{"d_expert": 80, "router_score": "softmax", "lr": 0.00737}
Below are experts of layer 7 (counted from 0) of a mixture-of-experts language model. Rows are named router (the router's row for the expert) and show model dimensions 256-287. Each number is 500 + 40 x the weight over its row's rms, rounded and kept within 0 to 999. Numbers have three digits each.
After each expert's rows: a language model's description of what the expert responds to. This comes from a sample of Wikipedia text that the model never trained on.

# expert 29
router:523522488474437460567480486526530497564421516521424469425449461458505498481494512514467501487536
Description: Opening or middle pieces of less common words and foreign names, like Sc, Pat, Gen, zz, as in mandolin, medication, Solange.

# expert 28
router:502487514480474522544548526540525561544479434558408420445472478477376541481542430443519499476521
Description: Adjective-forming suffixes and modifier words before nouns, often in medical or technical text, such as -ic, -ical, -inal, military, early, political.

# expert 44
router:522448554490455495541535536475503548521495473514455410465468436425457507476519485445464463462528
Description: The article a/an and the adjective or quantifier right after it, e.g. a serious problem, another, several, new.

# expert 37
router:491468527480487474559514552416491554515431444508471486452473468457468556505502462469436486514550
Description: Opening words of multiword proper names, often geographic or national adjectives after the, such as United, New, Middle East, National, British, Catholic.

# expert 30
router:510463560528436430524539527496479539544465519531446485443495484455464545490520481465491477474508
Description: Opening parentheses, quotes, en dashes, dollar signs and math brackets before numbers in lists and tables, e.g. (2017, 15–8.

# expert 40
router:541456538473433408508512522507515562542506512601464438467502498490386504517541442481484481496520
Description: Nouns for people's roles and tallies, plus numbers and line breaks in result tables, such as members, officer, votes, players, Qualification.

# expert 55
router:561524537491462434499553547497533543550505466537447495416467501480463496458535447510435419530527
Description: Ordinal suffixes and rank words such as 10th, 3rd, 32nd, first, second, final, top, plus part, member, daughter.

# expert 34
router:541408543564478468543528604434500508498490443617457440481504503482429516442558501462494389441523
Description: Quantifier words and of after numbers or percentages, mostly in census and results-table text, such as all, these, both, several, of.

# expert 13
router:479489522544435421543499542510462568543460488594466446425463524491443555461536511499530460434532
Description: Short internal pieces of less common words and names, often vowel-consonant chunks like av, ov, pp, iv, as in Bol-iv-ar, cra-pp-y.

# expert 14
router:518447561473447436497530537458497546574449468554453477485461462487442550490559472495483495467558
Description: The word in, the after in/at/of, and month names in place and date phrases, e.g. "species of beetle in the family", "1 April".

# expert 63
router:466512511484451458517545496498571496527490520521457460483458492479465545482474480439474483475542
Description: First pieces of longer words, usually Latin prefixes such as "co", "pre", "ex", "ass", "sub", "inter", as in "associated", "Conformable", "Caprinae".

# expert 39
router:472481483517459437497601496490487462536472464535436469436461518483452499479561461468474451504495
Description: Reporting verbs like "saying" and "stated", "w" in "(winner)" and "wagon", and pipes or opening parentheses before asides in tables and cooking-show lists.

# expert 19
router:561463480524474518524522541441525526546459507533486460469378493479431547529513500422476450462556
Description: Uppercase letters and abbreviations in tables and racing or sports results, such as USA, DF, MF, IMS, CFR, plus table pipes and scores.

# expert 56
router:527449542487471450475537507423503489506491483529488402434495451478520540468481501508446498462534
Description: Single capital letters or first letters starting a split name or word, mostly foreign surnames and places in lists, e.g. S-oslan, T-ordesillas.

# expert 25
router:502432489486489431565574548469504555526476446546506500485463473529481425498494451473498492442526
Description: Degree, minute and second symbols, their digits and N/W/E in geographic coordinates, plus bytes of non-Latin scripts and URL pieces.

# expert 58
router:547472558511454457591526564484484541510463461500483437452516449493419554440579479464496480425563
Description: Word-final pieces of scientific species and genus names and foreign names, such as -idae, -i, -ai, -us, -ata.

# expert 53
router:541494542553419498508570523433505503557439493487491484479455474464474520493493450485488441423538
Description: Colons after infobox field labels like Born, Died, Children, Type, plus dashes and day numbers leading into dates in lists.

# expert 52
router:496478534488447476533535529496523526551447452545479446457422470463482495489542460480451440463492
Description: Pipe separators in sports roster and election tables, and common given names starting a person's name, such as David, William, Chris.

# expert 12
router:578476541519488453542556529498434555490543496510498502521488462477458493492515440471474479458585
Description: Chinese, Korean and Thai name syllables and raw CJK/Thai bytes, plus China and Hong Kong, e.g. Yeong, Heung, Kong.

# expert 54
router:534495475484480494541498540476473528521469480519482497473486459470469511440586532475424456440567
Description: Name syllables and endings of Indian, Arabic and other personal names, such as Ramesh, Rajesh, Trisha, Muhammad, Khan.

# expert 22
router:516461512524440427515529503440485506541445490498467460456438479496474496483509464468496443438565
Description: Single capital letters or short word-starts, often after a parenthesis or quote, as in abbreviations and names: (E&P), D, K in KDE.

# expert 48
router:502421516497478523507511464524485495525470497504488442453419496487411473504498432460483450490502
Description: Pieces inside codes, units, chess moves and model numbers, plus raw symbol bytes, e.g. n78, GWh, WDP-4D, Kh4.

# expert 51
router:478452526496455449491536488448491574571446525544424436447469442473483514503533471449510451478530
Description: Apostrophes, "'s", and possessives "his", "its", "their", plus "and", hyphens and slashes linking words, such as "Qur'an", "d'Abo", "EFTA's".

# expert 6
router:492497514529451437531523534505475526612487492556414455486477438454435538488504438478478489476489
Description: Past-tense verbs and word-final suffixes in biographical prose, such as released, played, held, -ing, -ity, -ize.